Experts of a small language model.
Training: a variant of Muon for the experts, 4471 steps.
Below are experts of layer 4 (counted from 0) of a mixture-of-experts language model. Rows are named router (the router's row for the expert), up (a neuron's input weights, with its number) and show model dimensions 0-127. Each number is 128 + 24 x the weight over its row's rms, rounded and kept within 0 to 255. Numbers have three digits each.
Before each expert's rows: a language model's description of what the expert responds to. This comes from a sample of Wikipedia text that the model never trained on.

# expert 1
What it handles: Suffixes and word endings. Word-final suffix pieces completing common words, especially verb and adjective endings like -ated, -ing, -ed, -ized, -ically.
router:113044163139113111178081102181150113091125103150121097189125121128153117072117152125101133106132120086128100139114165139133150095080113159128141110091098161093164121137161103164101104126129125125107068131128126111112129111124114127122111163117114128135120140091142116150128133126129157149122113122134080123119132143096097145137123115101161099130143131115142119116089149143127119132141
up7:166100151143096156113128157098110069111117130121100114119112112127144122124150096104125079163142137106168169132146117108138125150147139125131158140152152134157138075102148150118120145123100133145132107107139081131110122124143160165116115137126154113122151138132099109113147117140111102153108148132129132166150123140121090088126127167156113127076125161077128143084073115081118062098107
up8:165100107082110122130119132130139084140132134139111107162153130103145155097128103155128151126156111119130091165124128158170133113098119151112120128121105113103177123175160115108125107152133131180181141117109125095149115101149150130148146105147120128077110110079163113149162164109142121142139163130133066124147109113158094086094153098103166133143146113113115106096127159114115138113101
up9:131189153124212115113112102144143105123118106142123110088150143134106131107177149136168087125061140117116159108093118133151136147131113112122109136126113124136139120175079130076148132108115108100143103151153127127151144156111140127122133147114133172119144125139152073134127144113096135143098096136137133133158133131094125131140140152162078105126097112108123149087107142119086096103121
up10:116051086107128134112105150192136116123116119121122095155124161176097128114145086152130154130181142107135088158119145147151108105153120097122144159124088107115137134109109107166101132135122118117101090128185145124103106107118118099099148151123097119130111123136169095131154125129114094096147159128116110116087146118136142119080112140106151117113116134146076097159112108139152121140111
up11:132099091091125126124145140123181118104121119129099109126142123145127151122145141120181102142109106165147147124110138138125116090149126147117123163127097122129176120109158116121134098118092159138106168168166115097109103120142140127095153177125113134131159123066119098159132133128135110126122173118091123086063108143118178124117110156107155107146131139134110173091121113156137098078110
up12:085145088125144109117133138155111119077097113126141155103126157110142113117148099119077141118140162119084153138116128092156078111101110198115137107134138124161110117123139148139094116118111140132137101130177156108103146148132133132126149141143089127124091145140090127081172103125114132146106123126087123095101148113086131119130094101117136115141123159088148113071108143171154120168137
up13:155085119114144138113145130112101091124108067120113147106105156137160151126093132118139134161145113126144106151099137114090159124149113092131122141095136092095170122115134130136119125092159164107196142099105097121112099117107131107137082126101129102133158143156108140139089118157144152114155148114137112119063127153095152170140092118139063113136146111115131119152129156137125142167113
up14:147091115171195150078125145151145130165108170160107135083147135100075074100127050139176118185056144136119134127127116112135106138141108101078120153129122111149104116132119125116135143147124152115126167101125128136142124111101122130104145112088140126082107092113108130111094130124110118107125117142110137107131144127151150123110121137141104117122122112099132112125117106108101131125123
up15:109153105115119080117130143139134124119098139136156150095103095152126162081118100122094135088140098111139116139125206153121090088105106129134102121108114125114180087169143086146100115138136162135121165129134106096138136134121152120120121114129140120110127105154110147133149175097167113129122111129095093125107115113117116103188080146137151129145146114097132165094122130137166137096091
up16:131115129113118154129137121142085155130121100108101161166136123149121135053102116116111119145143139089125124133118117139159143153105116143116140124125130116110162083099129085150142118122114119180107123106121113133140112101099159132094124156067094138108075131099156094184130180124150145128143128095120125134102156175170118159118138147111168091149111127165094127107140154107161137124141
up17:146141125111120103097070131142136115122110078166118083120131159148175157160153192153167093118153126118102119134159135110130097120117160148127099115142097159138147102141143126141154117137138119092093127147102115160128092148132148117139170129114133114121115135163154104102119143139136161168156092097152130073124134113126110153108098137082131151164163146140145133088161121122121124173123
up18:167139091096072135102126128131154089150131122115193133116118131144143144109111112138110147096096125081107149118121118115129123072117140127122123155159106143145147116167134146127109117152140134123174123129136100100152143124147169153109159077109120099155116146108152093130122132126134099139088115129128075112195125113117118128167064112110125155125139140138149113108157189144102121124118
up19:146138099136119137140124084116143130100138128155159123126140109124073172137119106082170110138143154083099090101139131162101107087142162077108120157098108113146130095130116147149120115101095141143154090058115125105112078099116155152125117081124117100151153130123174156138141126118156106149144119116119144164124088117122132098132126144118103140124149104153108164162135130115127145132086
up20:131121154122123146132133074127085099129156137108079094143106122160133098152126167158092130134100109115132126126114094136140130098127103147126098152161155140147057128127091107146166169106112140118100121135183176092102146123122100135125149153127114135104138134109080148106089110105108124121120133144141170158106111131125063118121123104106162104100116165136121137137127167131123160155116
up21:120152127128137151146142121134144131132089142130157114116137117178107147139127154059107142128182145134117142116146096150172119143126111129159168110157146123117160138120074127130113106142116157098122099134139100100145114112117103136145121173101102134107135125139154090162083104144151112165130171155153097088105148188140106146167093149118128103116162130081115143156126160133108112145092
up22:116144157134105117134129132103124092149136100158154163088091119144136137155138154164156162161070125117108121076139121074127160120126109105083156138138092111097124108123130138122106103161100131105117151109111131135104146135142178137140162126136135070207152112148122124113125113141124142136124128164165132120132148120092128121117125121137118118118129110119121123103083133152071078124171
up23:128073139086134106139142138124125122137127145101095154158157156160137182092152109146167100095189157142090112134156166115169123159132095119137123098128125123128176136119118096152127149135109121166138146119128086116121158094160111104068130114113126134099099130127123113134130154102132115116131124144141154093129148067143139154130115080158143103126128167172127149105125113122140138167128
up24:148121084121118114157095141107112169127125126152109165084120087142128125138160166106092133157115156185115140109132085090112114122105072158122143105146114130147130131146088135124143128120121137152137086113152166092162145137159087124093166111124136146135139120148101133157152151121100123154132143130156143129146107099112098110174147109142066131144104140164173122087116096135106140126151
up25:173109143149128151106103155131112100173137136156132191127111131122137105129108158163114110135181133109123138156143143171102155082108095144107137111106141167160149094161130151122129101102151112118126128115165125120119112154165148166086097112103124136124159107128137124150116109129162133075180143138140160127154124078118132152129129171152159126153127170151105166113089122119139132132101
up26:165125140163114140113132131126132121145111087134151107123124159119159115150133053144157152138100113084127114120147099117078121132123132144171096159152145142131124106104095148188170154134155145148105079136115114073123104120149118157152122168149123141098075110119149122127149149092141125138143139127156105136145159120150130170179116119103121149130089101146098103160123117131153102106116
up27:169104109112128112117140109118133131144093130109143141139155093073154176151109108138126120108102175129122106140115141168159155116167102089098123124126086097118111146163146141147103132151122133182125123151165102120136117105170108123134135128083099103154131174083111126137125161141117139130133119101115116130173151138168075132143149168088118151154148142113142160128155140137120159176105
up28:136099126136141117120157170116136131111164170154181156138106133125125075111184177136134118131119152134119107147153145115119128129102109138151139116119122128148171092103146161134171115112147130140120122129111158157102169072115114150130150132148108129124090114142113141124133136082129136127091129153133128102094142201116158123136102116154144112130121074153158092172111089163140091119121
up29:166097138129126096122132140123092105138122115150168124134133087059083109174135165070184137140132136077105167112119136113114158153160119129137130126104138104117163102107113149161094094120086129149096151150157121120103133144124119121141141126141142159107068125161114148106142138124117144129118126117092131124146097143089120118124123131138143093140130086135141151109113103131085100133076
up30:159125158146156148128124192147139135127092156199121120102132105073072125116073057139160124148113136158129144125123149105124149135134109108116107123132127099154107120154097139105113155159120152129135122114130157137128115129066154126144145144099131159083137103101133142132103146135128118126126128145116126099116158132147157117122144099153094169092118139109144121136121076106076135118139
up31:126153169133108137102087109096129160124158137120156083088107108090151165123148109145123184141171108155134142104136083109156156127144104135094114127113175159118164118143121129170177161122109121132147123140133119092105129125117146123112130107126146188151138158065104125158101130116154112097120144130135150133100129122164064115147145120123170113110141129114153123137126129099104129163125
up32:133166081098130109119142152112109122183105162162115135111130153184142090120097180119134139091144154144131152103106119133125127115107161150126108135146155130144113100116122150126137110101125119103140129154120142142140132111142150159168130114163115134136076117127113128136118140148114090152103088093112109118087155088134123129145149199121087107134122094103176146132098159132167134174099

# expert 0
What it handles: Proper-name word pieces. Capitalized words and word pieces inside multiword names of organizations, clubs, teams and places, such as Club, Engineering, Africa, Vikings.
router:145097157120124099168097115104134072135123087149107118103086159140141135104124131104113117154178152114084127131140159130132165099136108152152159097105152145104153138110124106141164140086143138130087091167133127093153130104099107132099151135148126063131116108098127124130144125168124130120163107123139093118127134133118085165129126103087164157143114147109123113110173130138117116185113
up7:109111148171171107081095153120116136147099098154112139126135139105123156076101145076105129129116124158153101143120157137122126137158093111131107148123144111111127111108134162113120131151119142123097121157142094088105113143157132134105159142140166141112138120115076114157131108163123144116166124099155138142179170094139129110150107134121120131077102200130131120091095132152126106084156
up8:121120100098190109146132142129134174149094108126141131124107133137164167067182110114118149097179109126112097155090148094146085132166107126104113109131151138154176183133172112116129127101125128146173131129120115128134170130155118118118155122114131101118084127124184112104149124116145141109138126134146101140125126138135069102111092126135171101117148143106124149121142128103097121132141
up9:149149094126232167143142115127121121093092108136112115107148116094118123098150121132190093115080112130162108130114079159113091166136148163138110109124132125145127139111122119115145140123112097114114091138135116155150182116128119120122122137120087142124091122133155117147118161095135115118088095149145132102104127130103122173143127168093103098122106126097151127162112104144140129111117
up10:139078108121100174132150134200119094113140148129176108172114114139131143116107149130119151146133149148102089174129124136143086138110087123134129135147154112132156183127106151126107106161181119115120117138120131098126087099136149107130150090164108128120115113126143085154169107159127102098167138110112117167131121088141143154115112124081150136121130116096122085116143140155138106093132
up11:119146157062131179136110149171126109125102110094134129111162153132132167114152134131134107098110100134145111123102150128101132154155125120114087128123099125139148129109142113138167060118154171152131132159118109139119143153086126103123115114148091115103123065090134150106081167133143153169157142144116143167124131162172125122162124131125141099145128152096145147146158117143110098142090
up12:085144122109123114124139133148131113108136152160128182139101134121089155148089104122093098137161108122156135191115154106142112119133123186112115119132156167119117169122148102121138138113103168143143129136159147100107171132118132095178108133165147129119139130129154142122117153129132101083165108083124105152191144078092117119118136100143170121145127167101114131109123125160104132110105
up13:128110117163124104134172171142144133141140098143128095119170116183115140140122116102129162152119158117112139163154148091102140126126145182159135136101106124097125118157101112142114124130148116150122080111089134115169109155131096090120089130128139095083136163156081110108097099173129154113166142142107123121137117143130148110132088094145108131140139159112077162123132144182099130143125
up14:131089125182181149063132116160130123174094163135090137122113127107072078103114111126161141163070143122139119109124121126139118150105107094081104123140104126147117093147110139116103128143106153086100146074112122097123115147122097126102120122089160117081136095137136112110072127089126110123126116151088142118109141121140138111112121134111128100124133130113149124120131115103116114098116
up15:122108127156139112191145126118114125130130083156164156070133112126144133083160135103093139113131143151122102153160140176120121140107109168099120149151094104141161111119140114146137142081125143098114158196143096128107111131106110093122182110138080143127165146123118111085135150141140115101119088116095138137113071142120115149161134130101106116147159107113132132125130108138163129113101
up16:114164117118115111148141122117112135183122060106084129122142131167105115089109122114164129103129153130117114157128117123109092138146137135162115155114140114132153119120077096132123122151123117151104138115136109115152119127118077168127151149110160146111105151092065138145147112129118125119171112131136129110087132172155083184129141154112158145171139146142116127136084178152148112167111
up17:111117161136115114143144117161131060127130095175144126105095141147170136120127152107156130144134105093133174140115158083144151130138158148128124086148103112159155111094096119122189134111122102120120146127152090143131125131097135144077105115105141110119116145172136132100127148099121141162164160113162093129122142099174131130113094153117142102119171095156112129126155125108130157124073
up18:141135179142107121129174126118116107098133142098159131161138134150139118121138124131140094163107129137117152119121086146121165083103126143130160153135125167130149124152181076096153132116174151134152068154126126170100182127154143133111126107081098084146103114088114146153111093165099118089131149137131107100148117134109093157123099114137106141104123142132109110142139156141114112168118
up19:118130086127172136132092110144128117126130152122159133149150136169040150158104143136117117148134148133104117092160130101107099117127130122155156155111154117143133106098146109148144134107088140127135117084095117165123143096105103103135142106120091078169115142117189128129167150120170137128084138121112136142097115136146106153096090129099147135079155134165104166152134133127133119135110
up20:134100144112111128128152144148162097144137130097140127073068134134117128144120166165136120165120131133137122137114148103110143103142115105119069108129125161136129144146162165159145153148162157135130154156145146089126126152165065137099160161098134108080154113110098125132110096150116100114118125140152147190132120173158099126119137131184114116134129108118133132103122141144105124106073
up21:149118102138158103127154127169140128129140121146158121129125091137088170167119129114135141102146163143128130108177074107146109129160146148158172158150170122104128105145096143148128124118151147114138112122137126159129161142193120134173146165110088131104161158098140124126083120125140094131113132134120114110128134163116156096163094136090101122097174144145166149133104187127131118145107
up22:127079132147116166150107144111157117121128098158141148120098118125135140152111170115137107144105137129096142101107159149134138148146071086129141175172116152137151115149088120121115130179124137123129136112158125113105159119140165120118134073149136103186150133165175137137127116076105135106170119157140099130137133104118121161142168092162137136176116149123096151161121133151112148109159
up23:108105105121130110122116148114105066130154090116141126093116135104115133083143143131154114125164130174124147126135093123133113131127099133093090143105159120136135151070131116158143155104145151150153143085118136142163137060092131165075150104132124122160062074107145103128149114103138128097149102125089121129105157101131104119117112137143148124135168152129137127096130087129129127134158
up24:122111121140170126183129155130164178124137125172119175086101099104163118145155122112100105165139161134126146121122122087108100136152113146143147102108099148115105143148134138142128077121134136124120101153161094119162145065146104138135155123118145133132114158137126168119121119155091186133150108143129164100136129133102122149159129093127126151126184172141094140099138138101125149151158
up25:134118114141189130126102133123068119128140141167085120075150150093130152116171120134155147115166135127132146152102148107117154126076111165104115096118112141122114127156106167103114146138120104099125104157141138121152138105146162131145175166134126111151118132149164158129102109120119133163135108122144118119118171095126127167136165104097139118094137128178182141124160128113084117166105
up26:127127132129102154097106111128123089143135088151095081118103139064086146130144102119123101093140141151116122116139135137115098149120143157145127139121143132138123121134133162133193142118144147125130063138112115116174121128144144144185130169128109105133089088133127138125143125082143139152112144089148093116149162128129113163205150118096129150120117143129088092144104147135151170126143
up27:099092100133140135125128136130168101139144178117173090124109084158117141118118105094136138128120143150117083122159126135065122106150129139108128130173176092158154110137155141147152131132137152109110130147118097082119146136141134123119112142149102096100115135100129087126116185143117146086171108136124109125137082143156100115161160119095147110090137119099126153175148129140146115169155
up28:123110165136125162140116111148116125094130138144122183110152153133123103111146141156086128181120113143141142140095092147111150100132113096150137094109108133149153077137170051132177112126121130086145140129142162160105125090098114101140169123173128113144092140100124162145115099099144141141136106158144139127139136164128149106130133137127147130165144129162168103122145098137182124112115
up29:149095115102153121122114144149099069112139106160181147153131104067100114163151146136143163155133157094122135112131155111126154143118152137142153116116180092106161082142100102143089078138070144154118175131149115143130125136120124131101114091120146104133106113117138146146149146105124130110113096109094148100120123149133124117136139122103142096143124113144170159107075113127095103120098
up30:135131167141188161134125158164151146146116193196103104161125135057083121114096056133147158135075120143126145124120129114132123125128112134107106147119113097143096133143108161121097163144118124133137134096136146135140102125074104101166121145111114155080105116123112145125104119113141136141131111113135100129105144121138146147124124109159102136091110124116119111144133090119094150117123
up31:153154102133117141137112125074115096153097179129133104124154132095164143070112151091146103117124149113120111172140144124146204151129080172164122128098074134135150120111108108103147156101108137153113163157123121136111114112139135144099132106171112154122121122121127119137100150162129123094106130110133089120121141165139093156154154113151110157122122141107105168133088141112117124161108
up32:173134120124154088118130136128133144182075123150142126091106152142155083081118145149142109093182139134096158129125125119128097090149134108082136124128157123160124120138124109144136114163140125130147126104117133130132133118156123173149153122135148131106107099111164147144123108128106086068142085080112128109154163131166112097117151137119093080113125082095143131126108162154136104112100

# expert 2
What it handles: Articles, copulas, line breaks. Articles a, an, the, the was after biography birth–death dates, colons in infobox fields, and line breaks ending list or table rows.
router:116129133144133124167125172159107105140149112145118146154124159130102100126118153129198135170127138089080148150141119115174141145091123150113107124161117126091127118104107150154119109121123148110102117147183129093112141104153144151101150133120110086156126145127099103116154126113130113145133115171119110190140111134146108106151118130125094130085106109127116157083090192105101131108091
up7:131114094154150167160085145136122084163079109157109118110159132146139145100137127083118145109134137112135149133140112135167145110148156122106108156167119141127099125113109187132077141140100149119124111147116104112101096124111148169103163154128136108136162133120101089139121071128113106121127113125179108146166147188128108115127147147147119126107167137143140140121092166110130076128152
up8:138109120092158126151161133103095126108188104133116114110118099132113178106097122133141152104149109092165117143141114129149153123095113112119107129140136129123155108131123154151114145154134154174134145132115122120123148101175140121131141111132179174146113129136094123116169131089144154151111113128137135131119110090190099104090107127162116113123162143041119127094158136089095111111147
up9:103150124129120143096152143161125111109111108156118110136083143158095098115102126091136096175107166159105157148127113130171094170160117176110135131165103130144125123124088134131130139136122108125109086133098137146140100125121128123166123162126078185104101098097141129134143133136089131107089119163122132142126130131103128125133074102163128113106086130131175149122090126088119133171159
up10:128072095148105154130092135181091110118131117127107150149127145108117130090144146086113197185110122131118124161163138095164087089139094132137156118171139123117105118114155135138104098140099142134090121115140152069157113138133155081134147137106116119139104115126131120156132120114085101154155101122126110128113130132181130091108126171126126086105111129113123133146115118144126161134151
up11:110116106055104129112144134122160142110159172141065134145112120154072128125094171145166084135090120096118081108135124117174142127126110109118157155162142126126133136095164118106154119175129128099130116151136110118137158144129132118145135159114101128107155094134155101094137130146143132116096141133148176077137095152103142113117102127120116101134106115095105138089154142116093125110123
up12:124147103068157101154178165150105139096095162143100161160075121122102130130155090120143111144130141121125121141152124112160137142111138147129127138108104164157124099132149095117144149122121151122128077154115143078089143157134123115165170113115097156113117187096113136152104136102113088146102115108113132091133126101112114129154105144176137144138111164152143110110098123117125131080111
up13:132107122143143112133155115132137159147106102156125161098148139128086126118094146159140163170112191123097080125111106142156136101143102133163106069145134144082100147133126146129104120117127094112131113148115084144121186148100108130072116182124162148114130142122135095130100103178116126130114148129118126150111129128139142151125114128155100142071165112140110138144160154115111140120173
up14:120088129165152129105132138167154175147117164115082108105119111082082091117158084124106156166069129137161128098148125104118138113093114157095079123094099113123124118115114101159137120142129146102117144095093125102133118137102134137124123147087182101108124108120119127097096140148132085123117127153096145094132124122123129118080141149102119128107116137122178096123138109103095112108121
up15:152140130102141107135145187130146119162163126136150146086109132154145121099127156138119166095116138138123136132138134159179154098065121174120150079079149120155136157115112114172107158150144146154114151141105116100104117137132156110133165129124097096110135083132126170121143136103155131086137103112111129139147070134159143167136112134109126127125101132117162141145104121145162113109074
up16:162093138107114118119079157131123146188135130135080128159101116148154138083163152126127126165128159061125134131121134162115157101154127116158124114151116108129135118100096131128123131101103074126136147134127149118146141145107146129130144126109104119131110194163157139137110126101137127085105129124112086128128107097115131152073167128121179116173112127147106121188120152148128096114120
up17:138148153157136151156073141135127108094109139165113137119082120188142143112132147152117110191127131139105145141148151091172131158127161138138152110148118137104125121096138118138177110136151163093148142130148106144162135137112092105136072146108135132118127136114122158099119122143099114125108097086118148133145132107192163151114143136128122146114127109112162138107186142071114118163112
up18:161130119106097116148134103107107135127130096126109136150150138139158092121111126173148131089115121128070139142120126130128130141091099162106127142116146139101161167095132147104153124087126130132119108159159125111103130103158152149118102160129132122146134184106121114172105110112108137101182150121040109118138173138099136152154145114151158116140169186129132105095158125132107146122147
up19:157138110150132132122140143132108076093153132087160142131158171113107112125176172101174126144120128154138154155164159156107111115154111119152135153086148112114112113136130120135114103115126153133138084124097124088126077109115153123125152128122093131129169141124164110173140157152120094149157154131125131159155076124135072136127146112089127140179127125180099113131122135168127146143117
up20:144063120104167094168130121139152106111105128096165139121094118154148119087127156144177137106116106110138089162102110161132145108132118124153105136087118149129098158112132151099121148135158152153106134119137152097135139152165098139088132165128148120077175151101065140124115102143129137095144121157083119161091112114139077133135125112132123097114142152132124148117126150140130121148086
up21:138130095125161109153130120166170090132108140116134106138099118177077079117154145148119149137164102130111140127176154129128116109151124146109138078153113137124164130140119100151132128106125150162118109135151103102118134155152122136138098146123067184093087096117127106160118139132121135114076114137107102102099110125137146173165162119118098159092161107140130122140110175103135104139120
up22:161107128115139106136178123153143151092121098176139167134114138139103154121111102134141114104121087118128129102148103107133166142156103111116132131158091155100127132127143148157082107174114127113095129083125104093084187140150124094126106094124112141149122135152145163110120180166144162100156099142167115087155115123115097107124120130144128129148098090143122163127103130153122149128174
up23:172081154122135140109117125123119110110134110157107133098107121169170146093125120108152093150152160153143154111146111137159107143140105086079134138147099117107158156134097143159163105102137165155155102112127125156107135125141147119108140135109100080140122139132134098150122142081129140135074107111150161147075101110105098154064128113160117099130097114159100155128157118130103149138111
up24:091106104119122114103169132109104146144116097120151147129128110147149111101183178139109112170125159128117126164156096091134096121121122144119162105125121129087139109158082115125129133157144130143107067146179135130122160132098134131117135093139137139151109165133120157145136144130079143117173134143171146096176140135171087164148139131130140084132150134148132094093151109093131110117154
up25:117107124149129143177109156097139155150161104145071144123116109105136111171080157159150144111176156139104127101116149101112156102140127128105146128076158116167130102154138149138127128145101112159111139179092145117117146119135186116128145137081152118110109097114137166134135122108145156162166167162135139163116107129122101141116156122083158131138148144131126134103149139080104105125109
up26:107154170101134082120120119134131123162109148187094097132114166094160148129112118136105140129150120126097146130141116105136136178122153151132152143157113144102135109103096144132164117141187061160092128135140147122084141159169145133112148203136127116089113166122126114127089136114143148130148151102138145123120135110160121142166114127110108141114113143121121071099138169135131117138121
up27:121133144115132098114116082119138129129181136093156132080132131139148143093062157123114135135162204133108112106120144142092116108128107119115154127159176129186144131142121137136141150075165157125159110155101089109110118134120121150106159134110112150113134160109135113111135144161109110137168089128102060116137125136147114095128129167127090161130139124132150142133143143157135111159125
up28:164148155160132148122181121101093137166162139148168131120138165123134108161108169123126130143076110153159120158137126132116108110109127140151123111117128138167123070120148077147151121128107116097140101160167126121109117127153125108139136115150169117119127172123137159138117138171195133187137114124124137131119128196095142128130127102113156150122119126170141122104147081149142106110125
up29:159100140108168139159120115137110100121118123147131120136117149101070117145110141093140145136150151152105134155130205137146157138132156105156165079112125113107188095100161168152115131134135093141118099150148139117111109127104139146136133089153159136135094113117110135129150143179104142119097128126102132137151099168116087153134130137123101169133109102169119134154128153082084128117097
up30:099131145127179158121111171146174140131127134159090096132114163085099158082113102127156128125102169157113140145095137147153126111117124093121104130146136114139120170141099152149107162147131113115108139126139124102139115126087127111168136137131136181070140124089160064148129139102106110149124101134180112121125142152137141115085137121144111167095094110098123122115138089120103123144152
up31:109113145158112128109108089138110095160159133097129146110094178104133167132125111093122089138135166130125140162137118099153125132138113109113118108126155102071181079126100159170108156151105127124128150121154163112106142114122078117115158134101152109135136162108122105092140095130112100107088097074151132094150100168134097155120139131171137155133123123134125167119108132100116111127147
up32:148125092143139109120135133151142171163089148141120116134153091178144067121105156114144100157159139155121131129165091147142149089121159086142112116127187081114100098159119097191133102124139155101145131154148133122127122158147106179172105127103155145122118097134108127119132123115092114106115147089132152138111153109159124133112152110112124087121132093107159094135116142142110130136125

# expert 5
What it handles: Foreign name fragments. Short mid-word pieces inside personal surnames and foreign place names, often Slavic or non-English, as in Kafelnikov, Asanović, Kapusta, Zurich.
router:104082139113121082132139136126128076108129080192121115159130149157141127097103154089129101170120103070115130169086156153120134075125121158147108107116101141090154129121133092158127143137130142125102117160128099128105166127129134121128130133101087122182131145125137123135172152112151120136124112111156099161133131111114115141157121114128149106106123151134099154080099090123139150171141
up7:101093137136149141132116114095123114144138133126111138109098145161155124158134146106179121154156083161140216086162113132146116154134122132065161146113141152091148161132132109141099160115114124108119097103166096121107118140127133158099113176122149130119152130129129116125109077115122126139130128132119106131183166143104112097107114107129143090140154146132126155115080144081110105120123
up8:162082111088122176141149137112170122124112112119143155131118128145123140118106119134100114135183067093181149163123112143144122123143093106134129123158154141125139155140179125096139148147113132143144125110142106089127114126178134111134118169111123151115107075088142142151149158140141141129164149163123120145136116099165108115135130126132140079163125162122101102109121152131060171131129
up9:203144130139205150115142127173136126179099151160113078094151106100115124100111069117158121170097135146167135104131076106115140156111107131085143129130118099167133132143085147113133128152096121148140116101117150133165114124099118132123118094125137155094146095143135142139104103124131144110113123148112138098118139123102170123108133131114115126121105137092159114139119175130120115109132
up10:125085077095060164128110143186120117134137141135111119181147140155132133135155096135147144154141133158139099124133145131164105108108105086104133141139125114128143124113150111144095133146107117143089093137135150098117095160113177133145117163163109124146117153139178091145114124131137107149133129140097109108103119111180117142109120144127158109104100118156075072136097130110163126152132
up11:124113139143088131094131105131146157115129159105100134132117083169122148113132146098149096129082087097137131102156114132137128129118093142098121143179125136150146100103061115129148107109134177147091145144155106109107114140142122105140117128083093132115092091088168142130111135149149115138105144164124072152105121138143160109143136112171180107133153127116102142142131106135141083118089
up12:133162078104140073119153140140111127127148170116118165121075136123167129176157104121167076124103150135129127112125122139132113079118156156131152111106083139142102123161122160069147139156098197107140115149161113120089138155117089151126159117094117132127102133096100114141126120106132129130126118114099120129134137106104106122166102126149144145151130157111124147099104122118149091091117
up13:137081119101146159182170123136148140155087132111116170132130144119107190125103153120175085186137143148114095125102135086079169091126153149143143132104122128080103125118107124113121120100113100128137117124114145131144143183136131116096115161149122109112148129118125114100120120167127144125161120110128142135118149153139164147126092121135116109177116147109142202150137120128118111148127
up14:142092131160205162100080135194145121138080174169105115099157116106101086099114056170160129160083147157134141111148129123140137151120110119101118142138114123174110136139109133110124138162115134129141135103119140127154100123075106140103139122118137145070127089107126133125093122118124129115116127136120139100118156148138132142128130129144111144118126118096148118142140129109080115115125
up15:113123152128137089133109136112128133137127158155166136106152106156160129124135138098127095135077132113118130122131160196127135069119097130162098141145099124137179116141160113153134178134105148146178144102150085136124101107138157138139170102143150113109154094160157138137155140125153143130159102127131107152159135131122066111173092130130159104148106091129122095118112123133145164109108
up16:119141159157104112154071113142101098171132119125124140110152132188110112152145147124091131137110147059139141110082124139126110164127139106139149117125130147126146064116150145152136077105119102132142161142132128140149125150149130132140125163100117146109126158119135133138152155110116127114176133092107146115120169174140074165132093178115120126093094121166155121129115159118128119100155
up17:128100134123133153110074108145128089158113103142127090095108149181181149128122146140148089135156150125141175106161146113160158137110126134127102106144145142129137110124126120144157124108123083096109111135140128152140102154107148088080148138086135098127149134179121102090110126124097149115154154096115131095120125154139131149093092143095130166150163134133134117078136112109093118175100
up18:090113127146114100131134107120111101137113122132144161106097124171132113097142129117128134116108100138064186135103142111143163099151151149111187156110134141099144125155112166126090115088164160149124167116147104124090135107136127127068100130084162138158132110129124112133127115106161129114125152153107118083118151156150146127119103138152123156132126120141152145078129176112104099092169
up19:121112121178111136086128128114166111136144157131148135112113149122071116132134107114112067135134118141105117117172134132114144112129147123136121165083166101145117140127160090156154144131095165158105102094115168130122114107108120171129121103109101109164150116128161114134130171131138120176082157093145156142163054101134098108106116143138131129126173126139145160136146117105117152114098
up20:164116133121137111140159098142163101116159071101181129141115163163100133168127118134113148160114112145108118139116099129158130132132107133101132161057126165095125098164088166177169175145137114141124116148130131141116125109106083124131149169094146118119133107134144109120131119150156119101146129135139089187100124136145112125147079143125099114085130139109141104159095122135125138130114
up21:107168104143125206135158098124149153154153156124095125108130130134117112095131105091166118099152180117123113130202125111152144131136125172141168127145133102140148081137106135178126113122139126129109079147121093164105137121120122117162115119154107154122120146100145125131131134154161119125149088142120097138073099142104154136117113118111094134160117172114152108158121146145134122162135
up22:126103114149133101184137129117119104138097132141120152132075125159144135138085123092153129129125102156124129105123127102143140167170091102111172165145160135129128110123092163122148113161120119118125141112148142098129160106165162111116135171097126122147135083185103160110114089128114144084140107113155130120131171152145100157103155126161090132146128088132131169107093151130128131112179
up23:140126082162129154107132206084130088142107151132162142124151123164129138117105168091113107116132109147108126156133093092139104113118103094159131153147119138157178136111124063174141137113127122140158142138155123079117125096158127143085170122136090102108145117141126132125125134095108132139125156102116142133125140124176140191089114118149164115142097146115118119101126138121115139117137
up24:105109147131120119149116126138169109159104126139124177106163128133147122126154154157104138141120120130120141125147123149115093107145112166104152098129115109145174132193129111119145141090117152111167098141175132084140160140165092138136136120180100126093130136113111129112155101183087157148161134158151139127132102136131108117152150113130085115096132165144163117079145131180098140162129
up25:113122151156105159146140162113133103151088129164151136079088107146135139140067123125125116165165175096170109158139135146140202108093138132125110119168132113145127118126089122133096160088161123121115126094181154119128117163126156124146102128125157131083118140165162131097113111132132156126162141142144134123156156138096139137158136135141148130106142140159094148089115144127156111133141
up26:147160165131097077084070089103119088122099106159079095132105171091120135133130111166107097105148121119125116136142118081103114134103135149169136177129116111126164147097122115162177111129137120116128110128129128099133119116152155123170113148095092139156083139134088139141150105114154134144145123108170164107123096102115121107135101131106081141138107154120113140127140128126148147122150
up27:080102156135116122141158140120143078114100199103134140139134120121129155125135144110103119115098181152095118149173146133094131118133083124098113120098115133174163161138119170153104108113151133109125104167138131121128142138156123122123110121127059079122127154096144111129137102147133128126165117113129138159172148120121063153161179165114124126109156117119149135133134089135134124142134
up28:114104167181100133119129109126155103123163162131164198122125106144148111128132143133147148157127095124096164120133137124090153131091123139143157093127163111102141116130117112119153127129153120120175143103113114115070108106143087126142119103166160104143112121118113159160134135121129132136126109135142142138104111136134139091159117160154157118153135097145174082163206081130128111111136
up29:138080130128155097164083113137123109146131138136126119132147125075102111133139169108169148126143164079124138130160169108096170146122127137148189143106162115115172103109130132154093086119105137144073177148181111130119134149142126134155141131149172139113101133119104133139137136125125147116134123110128144108111100137085101147117111148137130133161155098153154138124098129109081088112094
up30:127150139110134103167126143116158145111142130115122090100117147041108080104110078087157135162135109155157095153121112120135152102130085137135133149121118129105111148147116126128102163110098086151126107106121136143115144110117127125177090133083112149136125116082120138089098132090121107135117098129121086138094135126151103130124129112130088158124155134092143114119140062131088152119140
up31:128150108200098151083086140090104108138134088135147104119115132091151143096137098109114090123124101117164157106145139150158173147136087130120170124111138114092136104131132126182084109132098185146162104161123103101109155131150136092099138112144154107109109103136145115125104116152130104088112117110131125121155128129157150156101125114117133124086141149153150157115102101159136124111123
up32:128120125105142151128134157138132153175128109152100189126159129164120149133103151149151103134122155132097163142150109118162089076115102160140106106087119143089149093121104111128115081143114093147163119122117143134169124148148121143150147121147113164135108125123153153115123160150106105131134104069123072139158140096174109132131139207146124124115148133120169144101111109117144131133126